Below are experts of layer 5 (counted from 0) of a mixture-of-experts language model. Rows are named router (the router's row for the expert), up (a neuron's input weights, with its number), down (a neuron's output weights, with its number) and show model dimensions 0-127. Each number is 128 + 32 x the weight over its row's rms, rounded and kept within 0 to 255. Numbers have three digits each.
After each expert's rows: "comes before" lists some tokens at least twice as common just after its tokens as in all text. This comes from a sample of Wikipedia text that the model never trained on. Tokens count by the router's weight.

# expert 28
router:097159168089126151132121137127102159162097092088137090151158110100118112082127178084222147102127128123115160138185155073097117104131145088079163121079090115169124135102120108138095113096146119110070088135059179143100074089098132091096079112152150123124117108113156145081155189060110111090078143046150107125071144137148173130141134127050044153143180119071114162140128115177072093152166
up0:078165116146107125130100097183090198126212109104122182088154161084085159180161140143110129112191095080113129123100108093153122114127093156190096108131137194148108154198163076194137121082108117150089114146127094137122170160113106149152090168109104130128124167126183112151116107082116079176196136143159147141114157068123094099131117113137160099068118185077087139141081141125159043106125
down0:129158118152101146172111135119125091122095079101116123141146114175111136055116159194058102148080107146112107155108136061117144142135141169151177163175086101117157140147080102168104128124122140119154099095113095097126084075094172130120159069172164090088068190103191172162165178207134122154155093141132206088098109150122064156163110154129121142112149164160129152094158139139137131108077
up1:133129109175151088129108114146148092160149099116104126164163112127141113165095168102138132100082144145178147161143104156120076163108115162142089119107068145184106129149175126134116165183131147140110134102157125125151124122129136146158089129073129167074131091187100151110125128205149158121168108136095168132108089142142176087171165124115127135157170140116139171157160134048149114053156
down1:155137115141138131138118152088183174071130098041138132134051107217118121179122122155092158128198122131115091068056122124155155062097172127184124128079103110078117127149165169140142163056042120125192111117144143084092202151118136149165165145104127092111170155089139080153092092198121162131156137152099091116144160150117169076092086087156163165139147057123124175096128122111145165146148
comes before: "\n", "-", "The", " a", " The", "In"

# expert 26
router:123186150099104147103129179093104146120115082136082106136127125099088054108152146174122113171161112096124139142186113181126108101132130168139093134118104117145157124139098143087128141091097186164144134083114079149073118155199142131156142150102159166101138124128140178106114152077101116118151112099126127129162077142185137087125105074146165152076144137131149135084137095150099082110119
up0:133124057118127122118119149109134127107138109111089078111149117192103151085120144131128117108151136110084148122170112109082105127128162208139125128092095139118166138133111145085112123104120158118202134099117166104199150110138133102113142094037134149103131114117044154138139154110135145133100155211144145126122110126129132070115045099132160158101165087179157112220127112153122171141094
down0:112080140155129131145154052106114109077091136112144151157100106143131123120150084130127128119197124137167109143090150176101218172115126170128125123098079124157090148135132106158151134056125160121142109117164141097121169041177188175124074124093100099104116139153076132148110153136114131128102182106103139100117087118146145111106057162130168148110145095075107130106126137140102078173150
up1:102109147179133153085146109089107159129128147180083131133140153040065122141205132151147144170112088144119119129135081139080129098167135135155098132141131145195066082147097140165148121108069150161105135096163079138133147079121160154156143122147185125117181144142077133074166175126179119082057177134127163189082070136136142202105141101111125085101062138182075116142120115122053122122142
down1:111139067108165134087096068121111112080087141119049150049201114091157150128125118098124065094175164081136121197090085140161102192113162151149121143111118097108125089076102085150135111090134138107141178179093132134166221130138115120198092111122120113094115104107108088126165139189145100107122100102145141167032132132122128109113149178160068107150108076090105087120101111091169113139171
comes before: " the", " a", "East", " north", "N", " east"

# expert 11
router:124112098102160147157102191060063107119148135142143095190077068163082177131147111124144151151073111170167151107132124097101152089157103126136187132102097158098109195134106136086149119146120138066127098083145135113132087109201096152138137139143117113128148121124123088141104093136148124096172162121115128188177130084109113097088114126160137128085098131148166071171149112124077076138171
up0:123101139095136112165140079145132115130117159108116121120151152136169148101130143186097097164137117130179097164122098090141178128079117151089150123131105091124078138153128149112101105120096163141098112175121139139105127085175112113085123171117107142136067114121101137104099152181130105118176219074095098120151108172085093089180206123136132084077147161099145106148094111122137136153121
down0:105101193172145173132178110092077135157110164116134131135130164147189121125110167182117114113124146112142120116145076154152147136148144149115157092108106146122112140112148156072137156138140172132160106113130098102123082119130094179113046151145152166156108172092152090127091090119133132170212102101141113124119108108152139108111141152163154098113080150116136154096148105147106101145099
up1:199106169151161093060095154137101095091119126199140164152110189136083153139197136163128146178148144091104140131157145177141130209200137103158058151146039084080123112119130066169129092218155137178076104159165102198094110133125147108136123105141122135168085125133142101129162108127092057097161105095163140168098127087129112132110155129075122110100152157164141109160026111142148136136135
down1:138129158128174194120173143127108115112160135089165056078166120173091100185121139127101099104167188115147095115136116090111144141094187070157091149096143062155088178093118130109161103090089088162120085074125083166115153109146118146180073119185144124127154040153152111150135172191137122104126134111117123128154116101108113161145123112126118136136131094052069133116147120153108138100151
comes before: "\n", " ", " 1", " 0", " 3", " 2"

# expert 48
router:175127155088142163116148124172147096070172131085096145114123126103160075103103170103067153099162116183176162120097123136153124129139150086156157170126107117119132190153135101083140151136160154093130094073158134091107152125084123090093125181144137157158166110149099173091131158140140125096117147132185167062195144171166118111157105128104119136048153164092111106122118134154102121150180
up0:175094104121052161131143126106145160152139164097091130080075139124174126140079153092204094155086120122113125140151130150120147112138100097100101065174150075199116157153100158111110102133153126071106141133118091127143163119080126136127110181177159092127129094102150151173127129149122139107103115168178120143153072128111136070083114143083132147087121125107135140122107184195097093143112
down0:112136125129174239159098155153119109164159169098097120155090180096137110071115152094152128167097109114132082149144165097118191102116101123124136085106150100098115133138116073145080096126160149168120098130100168128110119156101132125107175120130152120162071147122105119093153156159094160082143075137111141131135161144086134126113150073106161165133130118149115084146066136143098141114085
up1:113106130106172132124163110201063125158150102100179069125125127123126133150169141151136152079168222119173121159133087112175172110156092093161154120161140123193152147092087185115108114089121060171127072104090130049146162122155098127119074121185152056171107091178181090091136095091118084174117112090103115144104048119090097138140141098115075140151127125159126177115109157116144144183164
down1:136157098078118130107176116159133122131114126102168148113163147135139116147148086082103083118125176111173158109119102140075122135166046079104128132217080150180167113187156100082095172127158091115139112097105151086135136101134041144123149090161162091124103092112135098085126110166144131144124180115143073153155103026090124116137071161163086167081196146118188131152155097104200115085089
comes before: " the", " a", " he", " his", " it", " she"

# expert 4
router:114140169119084130102140109170109084085129108154138129147138136104141098102139218148144130064128122137139155120156126152120128124135129096141091170079055123128064137136137083157082117103081200102137142135130092129144175157118116172102131075139177139096133125130105096141079140142117100193091122115153118100105106121184112088147169100127161180109177167135141116077105078105089101069122
up0:131170186135091178103033158072134104147117103116166094135123144083144137051134087148140108107116204086107137120188158065107139156096040134110073100128133082094123127073081118133199110104150089131142107142162130111123148073096113121100140111109095083166124166116130090151159131140089139123120091135145108089113152097054073120135100139137099156112121118103100210131131077118093133095142
down0:137110181116113095140140119187116154141097138135155201165076121119113157163170149111115152164129170134161127157190108128116167118121112084081079135150163034126167157114146177127061195118150131134130113076110112175188135169143152125110096194129179159142164141048121157152114159169122088157102121095146199067151130180119127108127141120105126115126194177098125149162101051109075039135122
up1:063101144059140119166167148138116127102221159091120133073096147126132154111100131152124110098145110099149105140144080134138124164080168119105126134161163056190012121151104109139116078149073123087166113116093149187186135098178126160133139113142160125095136107119105144098141150083157144116088108143123087166084105088073158142164142129151112151101096187139117160100136121152091128105143
down1:121136103151207152101156154153109110137110133153129131077159163112127112135124134161174132102145069108175084106137108064131075120102111103148101104118128128124139122210073145097115165130108147131153126124122150156075125113196127106139151141128148051105176147126108138067113104106146142168140127110159134143153124126054150119095164106079122131128169170120130136119171154164113178145100
comes before: " the", " to", " a", " that", " in", " him"

# expert 10
router:092153129110123144114135154116099119118107134114157137096147126153104133133171166134039097133086180168157159159150173157079101118157121108150153185066114132193095155128154102166090114157091162110104123109088136150136191191151109100180121060114181164109153114140085123105142154120141100080123121117161144097129113120164155142147097115138132085093116152079179095043092149128087102174135
up0:166189180111120145114182120070145039141080150149114143115152130149073167169097130149111161166153064152109158084126129150181057107060169120111116125108064151124105134094099066144155124092140180106135117154125109135114120162136223136104179080107147126141105148073075112169128120169077152170154114135111174113157099132123140094121144134114062145117119105111131142125155122074135109203071
down0:204141143134146082139167132090101136128099071147169126140118142081178082130150133078181136157171111060095147135145118161135147138086151134137151095098104108128169105136154168130157140149155151162203202189116104155085116109141130123124075076154116108148156118155135100114124209124138129133144122111123087141088099126133104141170079088153163165050088169119107074156119089096130100156127
up1:104163100150124166054165182073142123117147138127113078149142108150089139123091119149076177117135106099142137185118150061108080155123160133159166085150135106204141171109116095129110180097062097122131114159151099120175166148080186074156129111125164118083117145161124081114090106113077129128097135075065086145193191118108097123162171146061173155108085108150114159158135091113177132138137
down1:127118150129151123138033122129179134123129162156111136156162091176092096125139143152176155143131083089143144126151118123072188144111147121135181125190174101087170112175059079088126085131119124083153088153112180095082133103182180117105137068156116081098162118115097107120084210172112116160144169107092075138086147146137132130110124114150146102138140104103124162121089158126106172105096
comes before: "-", "|", "\n", " ", " a", " Episode"

# expert 38
router:084104116189163152101133128128073087060180115129177108170120130075092137078065105141090174114079177127130104127167140164125087118155119168138114135105121191094121077141148147137090137098131140145150141114173152153150113148164109095209112103153144116143111138154111145170170145121144163104062153130150138171116099098116134144162142152128138111105154104116123097117146058139152160092136
up0:135139149066135140138116135131144166090128104102149096169143184156077157164142153160136122175095142094162099124114112173151111092113116168148119100120067120168118108173123171156161179192122082091183150099090128092152165176091163179167099180163160130137162150087117200164104174126137123153147062109108131128119130148147151142104156059148163103127158162118125138168137079085076088103134
down0:096114170154079102164150106102099151133116126128099080157130136125091145141113137139124124151120088098162167077086092115110124120122110114109089122138148175125137147096097167124144096121173157106102152073142152123201165148174137194154158137134111151094116085148154154130113128163226111139117162142143177138166051176154135126147145063148151130148047162152086110202092127097126131114165
up1:073145174116127128116093133108141135178153080123133129118110182146110143152098088161163155194124111075145143136136178158132122104089188192122089122147135185105205138106121073151093115074174102122087123173147124146104094148181160142075150094078111166121147155109060122171163068132149208092136135114120130119162139080130149122114164116123144136127082155095103136115078133113157155104102
down1:103145109189218182101099129098113175133131127159166140161073132054125119110152130146139098231097133104179094124118054175136143110097098138150180063118100138072147166141138145138107147177203121136139177141142175159149085144115125134102136172096143123206121135139127070191134164114145125123112189126139104156135129075077109164139133130150106111128111131122075143139153121100187131130104
comes before: " of", ",", ".", " and", "'", " ("

# expert 59
router:168115135195085133125156161168188148121159101142101138105140165080162117075159168101154128057161123081116138112145111179103108113092121099148137116135141130139146072059116168138167113084127152090202127075191096153154097105109135131152177163127092005105135148096136134137131129101128156148099104143136094096141156144181154109101150116118069197141185161131110143141050153127169133092098
up0:168162125182104147128121164127125137119083166160107111083132160094171164155116118076114089171090086134148121139079119095140152133144147114156108120089140178182112139068099189143134121150062127094050100130104154181150148118109207135091120138135151178072179070060153146097134087108130116142157142149148177128071090099126117160088151073124151185107073123090105078139159154134192122140124
down0:124124100127154214164117080145139081082096112091112062136137163118102107175127170183116151160123109138095125095125142101185202077139161119105124134143148095122125144166092120065082131106114105162144097093118128112132177123158136143170156101118137139152102092107047145124170128120148201172102179138106168156147130072130139099133111117153138148138094168181144163129109128126087134105143
up1:144157138142131128055109138138144185126108098128081124159190070099188111102084160134126142146106106110112125126140145155106046132048150175139137159140134074079094089125160125083173134070179099153118150114120145104078162147194151162094153117111115149125161186117141130090125095129132154144131125112121128165175125125124156097141129129096084144124129122142136155087153146089154091132176
down1:125161116138129194085141172165110107147100145089133204141061113093065099091102121103114101097164134077095094129137106129056103079108119091141131170148141147120080163078098155115103063115174108129150178098169150117145144098138126067134149125154169131185130167159152192080147125116180117125163110132151128105134096052084141133092151153120116070169122127154179100094141149094146128180162
comes before: " to", "s", " and", "ly", " in", " for"

# expert 52
router:135106127208087095114143131098166122140147152083135165137096176058146121141138133102156172102162171087087154149145132193096064078153124087105080138112145144106175059145178079110127129078128149130159167124119149146147120136101118126173100142112079067141100079110076136146112152161142102141144080125102101190125202109155164072082134151116134168127170129134145104148096111133187148041125
up0:126162176086140123159140099131063099126082162194111127124124106122159114102106146110081139101129180105142096097138132121179125166124158145183082114081061150037142145091076145122111143159115087142131130143132124133116156193113118182072143064147118161115137103108159088096135143129100079119110209133191122125126100098133219123141057174121130109072159102150110111147133118117123098100160
down0:072114103076121099131101085094104089113100104132187102182186125132095119129117120109148138112146227121125061116140184140136135158159140094162158088166118135090104149118133077142097141131163099111165109112152119167103170125171114121167141064051089112096107099154150129152128089141120162110122113149154156136065087103156093113158125111076131053134152138102105189204168132129062138169086
up1:113113155098135158116112155135145137089180134098140159151114039128039157172133128095119096118124105168232153173225148090133091166155148114103081083123094149161077154144101133165185139207137136098096123125089108086126071150129180131079180129116145122155144139100156125106111142098156102133135120106135183159138152114130155102063139139070123163140149123161124168075197102118134062113131
down1:104131089119129117175110137125114181134108163104189046130153139158123150118152129097141128118096111155106121139122142147170098113154069184129143131105035068141084102146074156181146128101069166181122155163168093166105107198122145150172057142142091092128140161096136133151125100056107129090109102087123070155110119115147084105130101115150104119115125100151190162123139089162110081185175
comes before: " of", ".", ",", " in", " and", " to"

# expert 47
router:142086148174119137170102077132124052145134150077123102175170120100202162096104157146083101137101173112137139171172111145065118143164154084143078094121096154080141040120160129106094126169229117160122140114086139167136079189145097130137137092137113131096085103110076126140129128131121168115148079214136161154124118101094128124119116138130156145114151133121173145128120110120137163096146
up0:129149164146044161151141070100105099076139134157167150126094190140120098138095102140153106122107146084173086146110140146134094107112084081120097132109163143119202083137139123114155198101132190104157079111168121123108158156137126123090112130144148053161110168068144207132084177092081131172119131161132127146171163142138098152122141136082188192134102088166099161083150132144090129126105
down0:119123101134120165144168114100104108131157187090083144117110129082149141123152127116137136143093190156146095127101136162154120160099120100128159128166165150158148088148206103136156148106106128153104167143137117169097167157087138108130133114088120113116116129102114154134053177114156090127160098114086110105158175153134156168111126194143173173121107075120134148123096203145136131115200
up1:122053140133127161158141161139137136124118151128108122145072127082138131116110099162116079128107149118193109127125145188087086102116113117191110140175093129143220168067180164098104147125125097112099099160090163102102110097118174109094140152136066125157166137089116144089161158122148073090121167128150156120130142072145097111134111136157097140125129170127064155119109167113178035167068
down1:135143208105187153147114109176059089153138163083131107184095222120161146154079144195142116127181062130179222131165120152133088136120125207162167085197133157094140061126168130132152070175197135127118105136109135162113143102158164148123135073166085132136157119132141114098121163125085110152150133110131159173128154135071043118197135103141144087143105108123066193178126143144105085106097
comes before: " of", " was", ".", "'", " is", " were"

# expert 37
router:100088122089077141134135142116096129130148138126167134157140112177044108203104141098132103114135090077062074111157123129109075108175162149088148152117113176108140140114102094176134122129136183138123126097093122117093183093138114114111186125107089177160099076091173144125087103137121126150134108128139131080124146107109096074160137112133163153178171137159154135168106134167106115096107
up0:142161137117176088142123115163161135103068155135207121139122109082137139138077094163199129121103078181128138135158113118109162140154156110132101113093149173150159165141102121131111111124119174129131106122177184125091157128161102125140092165154096131138134118121054070059162159119162126108109139147084158137080150129147117117166144197130134129184196121199165076200146138104082140148103
down0:166185112097165176170184125077198136071076079107144167125113165173124157140165129128171131137080130122096140158091104099113134075144143151126131154138116116066144121129152055132142174059139090099124198186185068175136152124143048159136125115119120125142159152119092141177126124108160083164169128186090111130151127121124143134155098150235113134155142082130119120106103134130112111105162
up1:141123167136100140092085110155151149153124150131104121116140049125144151124072068131108164109117102157098134128121164173098145074172205121073158136149126153111163114098107095167161141093116107102176153131108108115088144102132141152116174137184113079117147100146146095097111123083132089151170051162144103174121174156103101155066120123112133100119152136141158132143073089124103176176129
down1:118095167115113141096169081100144170125134085077139140122117136136118110075135119158166154138117124108107141104164074149175145119116180072116200171174151093096090069150136170080159120103114156089150117126157135170145172140113164074133092065190164121136103126118102104152151159147096143161106125144207163204132143120162134105125129142163135127165121126121128121179209120123137112159145
comes before: " |", ";", " -", "·", "0.00%", " medalist"

# expert 27
router:063117170077100156166146116150156124139155140122138127057144171101132159156120134121089111063164079097165128151113102189138126101150131113181104134092157173112129117062149107146200112129087129114197134158140152141141178146140124138092100165163093149110112165115080067072062207157143164119120122116143107191133128147172120136099165115155160131098113127176149122082068186128123117142106
up0:146074149183144095077102205156134072113098096165131108120126105168148130159177088130203135067080145187113135113180132139150110192154092136137065093127158130171141092169140141120170105147086171167139128120154167131162104199123126121156094138100143108155151132119115132102156129054171097134152103095117145097131100153157171131084149172163087113167062115139166134120134127122135179126087
down0:145145165110078112132164117137173127157092145112196168162087063109149137160116124133138112173139092110089120125166143104145142157133058153157117121102067118112113131084082143153169098095136146134142108138101101150067081136154113180132130173156153106109111118139150097144133139149190138111172112134136209128114102151179115129133147168179107137159150162141064143105110147116124146119114
up1:140099109126098155138134114099124117091114135105107185118112126156098185108106118169101095124116107122100128116153082154149145121142134147114098170131083108082070109131170138121165104204164186117111145128112112111163110129137090100121104145171157067184154129156077134119096110102160171149162078120083145172138142138117121107145177153103098101137091166123068152089150098119139201135142
down1:094160119093150103097089137110108161128132099115110130130149190180135086135111160170126153159091208155175191175134158146098139115096085175121127127102186164116101116116130128130099095113145126105159136164137097135131162135104140123127139113194152128124129098208121116108077139193105157090122156082132104117147121122116117130126123057145163070158167141131099135148083121098147184049180
comes before: " the", " a", " his", " an", " their", " her"

# expert 13
router:110069060140161093163115093068134207129130060096121070086099171171155092155143071158135148117142120125108109136052148130128176168112054144115121126103175152051137084084178125136133110150140123179109122138141181110104130161108162117098143162118168110162107114099169134184168163128136171094106059099164093130091118181084120179121170169173116115142096095189067102144127083121155131198142
up0:134076158083135095108133050107120130140082114131134136094122125087149157144063156187162152114111122127102043059098095162117137133100172152169166167116106124097108156136093105071081129127098091158121158131129174122095153102085136086107144135157176134068120154106098137119134141142162205140085105098078141178123110136121082213201158131117126149164163107140103168107155082113122120114142
down0:117112107132106122168154116112133160190090128165115102154124078080086147182137110177118147150166157155142095141159121185124130147198101181128115137113112115072155187109118086137107131128143149117145140125107157172164161161118114113130137064131131131088146155141118125097157144070117121113057123178098147178133091124069105146062088158147041100099111184161197105150090170125133123112171
up1:100158111150129102111156091153113147107149122167155139091117183125184071136122103108099113156144137150104197092148084106146172062126134148147122113106088102139164138104084093140174096164150100172199127223159125114068113139135085078143133107124105104133149158119170147096145127158143166200159120082111102136136094110140134162137067108094084127163137177156206106107168141121110150109141
down1:099143081136137137173142127125131081172187127140035113124159073155147147190116125159134186201094105156102183089106117082119150161107201192148166170169180096099105130194161168046154110073111126105170147171098161171161138131115078156168116058143180104131148167153087118101127074093115121153120104105123100134135134100112154119144101123092146147134127136151126119142137063073223096080140
comes before: " |", ":", ")", " season", " election", " Championship"

# expert 39
router:106136121073156126152150128156139183073146078195108137116133099158050175167105102119081164168191148153131111131115154138129180079109184102166069182125181111141153114077146157119175108138120098155089127175126178128127159086146082071078102169100185123071113115151142050098119166104172105144171117074086204124059108095107168120098125091175091146126115140107168117127149164160120123127168
up0:153106124146160150144131160112174139156123142135076078107174178121082167140125126151143133190130113141159129113143106144141134165116203090209090172129085119157155143103127143127112133149091137145106106155140163178102092173100139127165095111134198134092136136069073120104150138166146155123121156216118088070104129125162149146141098131068080157162116139124102085167180154172107112116133
down0:070071120080100135121151081146172146150060070149105126121157146126133118054073120112082146118114142085146117124082076146169153154099150142152154143108162134177141152178117156161142102157163120119083119118075165179099125192160152186179184164186174139169112112110196090199087175143114190070087122104183129084130182083111219128130119116120144135168180050103085110068186080129112103129133
up1:167062155172136152086110062113137096097121154108105151151146127124057152162065115092102116137132143153130102119138162072213130172076152076121161188136096172142146152108212153080127116122102086093064138182131105127168092086119130132131139121147141130074076083150117159172117083162136135183126132150157165147099166191160103127091167110149121120118116150094178155130081180114089162128191
down1:133100118069093072105175152147124119132095148124110072070136114158081084163100133103149101107169134149151089111137109123080115123098124090172066184122112117132142065170236061131115122154180127131095152137078173128107091102163081143182069111138159088175126059124061132154090148191130136108115059140090154105122147114144137207115119142134132086187122153126143052137118141099159171121134
comes before: "\n", "-", " The", " ", " \"", " He"

# expert 63
router:104134156106061164079133081150106067166151127123188158109135144144120116184147112108166179112103134120159109102188121180170137088164089125155129149095105114077093128163123109174118174135162152168123146145116076137073118107050134148109177118137156144147140135186132153108114047128154092098121120080150085098158155106098079125131154127141058135099160075117107149107131188121149155104170
up0:130105089203099095125162191192103127092157098100155087072089169128173112137091145166119182152106100103127161130177119123107166148168142120109167106128078073113103126133081100155062149097160117120153114116191138137185107130093114148121121135088163138067091164140124165117164112120103142085145182141086103128121068125161212190155121167117093125188128105131141158151149157136149124114184
down0:145098119135089106097160160108201163072160133139151099131117227139101166170108140155117070118067087110130091097121111168126087139165121133159126153188148156070099087190077122103122153147107118156147119083128148118108140152113176148087138117161141085111121128096108093117104132130089140165117145131069121174169112166151092177102157064163157107065155082106155116137070135080173171108103
up1:116155175114157162133166056159141136093126103173149137122075110111179138098129150079117156178161161142132117119136167138148133156123145124057167145055177126138076140173144142088111144157158160137083171072159081116097159103166097161110115105165097115174162162155169134206158110146143103149180147156161154118138133084146156158119132164191111182118117135080098128075186171143110137083135
down1:159184089119106134102128186125143166086184078097108090125106145108094073112131158152125062114085086141115122130118139138094107129094126128129151126117132088131139106134187100179103128172092119108152155157132141120151092124074101081144167121092138092093101162126090176078149143134079159176126146114107141131149117147141182096090107091123166193140168073115173211109139146126093150086145
comes before: " by", " to", " in", " as", " on", " for"

# expert 20
router:075081095076155138085147099173119160117128151063119103111197189136149128123129139104068174057130080139169123114119116112105111113155134132126109138077164135156111120085122082108170109155163135216128100138120082065134133108120061094093136154133127195092150131137072127153194129171128119098153136068162162114147208157064120111152169121120107139105154098124157136150123146160092138167146
up0:148108143121126125122124107075111129183082191140119175158085107128124134046134153145116137182175134160080025100140115153107163137164106147105111178116063109182147104124157118109060140117058145172144092149129121180089143129117116080087079167057071176123142158073112153178107152163139107114137138106078153078155080157143148121139119131108149152115167119115110097125130143116154117118102
down0:098120121118097187096125099061188123076057136091080094130150192149211141173112157068095120082112107086157205152075155136092165116108152130101151082156098139130079094152117057147068147131109120136146116102150122107128137154092110156120131146151196095147076080058114087134124122103169110117127125136122075110147173093125142124152202089101094124157089183130132144155140098090147105154131
up1:140153149136146153080130171164103089102156096169137134105135051094116143105091135122125146135125121121065124140180142079146131086176167138150167118106132153149178133156099141106171170152158121121179135105104181121114158158165132096110117138136165159116135144076127183101191023121150121119114086162110155138115128149191130079100143161123182170095088141097109129133185076146160138116129
down1:213100157152091137160139140118121133162103133153155123123070114162110232132128103181134121184168119113100122093116104094112111121126177108127145111142120116100103163185055123151167119172165132103141099126157102126159106149121169133161103116146138109177129146121129110113120129134147093121145079147109095134061101128152179090129101192119116094127130110124112073104152053148092137137100
comes before: " the", " a", " his", " which", " addition", " this"

# expert 55
router:188158173119158129128086142110138195130128142171093129156115152152115131103134110160121157164115124130187170092113140048129118161094170129153106191155129122144114108130096164106156110167102112082094100150169096123142081102156126116141058148171142151139076147105111122106102138156145101152129129137118140178165067169138105183141132146047104066099094139105135153104103148121084107170076
up0:144110141120158091124165112200121115106146131093154129140133060135176086105154190167131108096161140148131072109120153155119205147124076134111155109135083156101151060108141120169136163175135120111136059130090144129139102165147192133139127147173148162082163185142149152154110176142134149072182160162130073125107123188132076134144095130175104153056146110123053193146174127090164109135136
down0:124159152121110188094132138087127083143103060066024075133088132139124164029150126120092119142157093131061060140143129139159094111163159153135126170139200099158137129153134091166141057122173180131103138106179155086146114122133124142125112085142145130147094141081128135127116132102121133135107030143146080153098128125142197180115194137099108123123130139133092156107175118124124110115074
up1:092145141108129153101176172081168122089101130064037058121201048063149169105126121140077124077114115115107137160120115144095163076179150145132139110161136125145132163088081165083122052136163120151159139105150111151102205171163157159183106170156161187126080162135097140072117085146215151037155088138134167166110120126126141155141078153127049044110172150112142132136128140095097196079119
down1:143146123131095142107150176127107081156150139115078143082113141119145087132122160110101105126089126095104209102106154088107134138111143169066157092172120127119120074137157121126139153121097173174159183179085098098117087170145066063165124132135154098156163129097115092138129128178122098118102140115153072136177108130099111086089098143177126087126160158095124099162167116105155148112106
comes before: " the", " New", " Saint", " St", " China", " South"

# expert 1
router:122095105127112135170120094171131182141124084097130162112147138088135113126168148112126106170137122056089070154130144136183137154116132098056135115069143158117131161138068175079151136170134127120166146098072176112086136164139153081115131149102165129186105141132099113144101196067169150143097132137106122150104095121096144135193159170108063174149182119186134074144123127143149158106142
up0:118111163140193147148117120122110125201111111045111097143139089103084135145150056172072122100124102131161117139157118131166074119146173035135125105103074107100110130114157128123156117143121106142129107105098136096112127156105188038133169118154059143157119118104070097110133120139119077090123156154103106148102177164121146095158183131113118101117144129110134118068107116068184111031125
down0:155090095130117106136132110129096084118095109154153127143126115172151194093108073124172094162118162128114144163117125081134101102119081131166138141135129141153142154176210124142094084132160160104112107142112055137094140078197156118130136095147142093164164098097153144131153081121130124112066115201130095120100117042171133109136135175132141158148125156086122123150196123132131164109151
up1:143109115145164127065147128146135120066081134157134097074119159090177144138059142126082159123147082132114100109096076087122112146142130118136083103122126083194096135165106152127125138091137127097157077145135154128132136172110163135163116120139155152188149120088137140170119161135163068153152148159154124111162063121147148170145136141140147130118149092100131148157161112139111121155107
down1:185133100127139161113146154190157117089094152119079152128118129143102121153126213152131118107141127181065155111086185113082110141136119086171089119158162114115128120135104107154109125054114145083105133137106159158088176078127115117125149099115119083142097149098139179159098171122168142100188114162121171098145090142150148114128189137101157161085121116126119084091134155083110145079146
comes before: "|", "-", "\n", "{", "---|---|---|---|", "\\"

# expert 15
router:070099157048090133087134139123071140116158131082098104102165141128113147081103175088116100043122101126175113126077108170165123074203070087134122203124088133170151123143144106166106123136119154127150157116129151112158170161176190107123113063121201178127138153155087144132128168088148136121057164122214174110138132149139084123134141133104143110090155139106111063152097125111064141140156
up0:129202147122071136094085061070153139142099101165110148159116094126168118107155120099113144103151112103126119135107141143082143132130052167099186122126147069160176114069097112048104127191086145122074173169122173134133151101136143137113163161084176122136116135114154085108166131082065124099172119133145115224067174139152087124118138143198157121114150134140163148101122118156223122117088
down0:099119162145067130091115126120095125122130135097139128105130089147153115134176140091135099105139087131134169140113076124111089141200101114150100144069136214178111180133121111172068194061188099116114145055090119085147123108085088179142113157115158208171183158143147111126157125135114098105147070127147097134139187185089179109172098098131190089112177159142187148112089096159105167112121
up1:134114132073094118082146085154164121161152123121095111070144122184157066119135109167143189139101087060129114148088142105131098140083142171127180078102124122167046144103068152095119141094159174096064153098156149119168106065107102170133159186143164142122119136150120107101137134088121167092097137127139148162175113105150100131160174176151056148169147068114059076130108151152147091097140
down1:101131089165143185186125122143138157180191087139129164175154152156070061144134124145122105160159111093132165087128153112113154096084084125146153092152135139076101128135052095145182141126088132168191102100113108135141111080097060136145125091100107135187112085188084133125169062139142145108109142134149082119135091091111090144153160048143124054161149153121160097119179114154137104152182
comes before: " the", " a", " his", " been", " to", " that"

# expert 58
router:087143144128148114087152158158099103152101143138101156088140173121146095090118141109099153119169111114167215139074153101068095109180086077101155154083157153181097106099116080108112083156202093139170108122174078083139108132135107040134133176123129131128161071147109161160106130187124130099127118146126135120170095107081130079119090099124178143128165140085161075147086161118116145162149
up0:067111157182096147157166167126098105116128135136160127155123108129137067159174100158086150152195086089090123129145097167143127147145136119121160115073174112103113181154175145107125121110191085113126143105126129170103073152130120108134118111124144123153110097170162141146110149128155131150209207086137130138143161121162112144123080164090166120127120138147150155085156139173170115098126
down0:140108112118145087131148114105150105161088147125124147146130069104213164122120116150108093155106172153138133091141099105143133136051162173150107135158168126040150146046104076119160054125113135117104192075142090129093151076184154073134109108158085118066146072090099141049139190138096113082088140125063125195106156235095099165118168096138129137113108117172129141125127133156089185142116
up1:071109124133099090156123141132179107129109107125123196130140144185093163167126150127182121063101168132060161122101111108131133175127147113139086175161152102147139125127114112140139118124127137096106125159164087119101051188148114112125139134092127132139116162109115140134161076115170151176160071196106149137094149107074107149141113117118175110136145182176152126111071117101163164125123
down1:098119167123132171190150100182176081091141096152165124133143166141151137137052096096090130115155094144135128162151130140117154086161117116113095093091094125086133092141180181136128159066104162063098117121084089136187087113156187097113167050123085099125095153136113102143150091085129141117160153156075152187179133094134092079155070132173116146174123107101136128107147097110066124153111
comes before: " the", ",", " his", " June", " March", " May"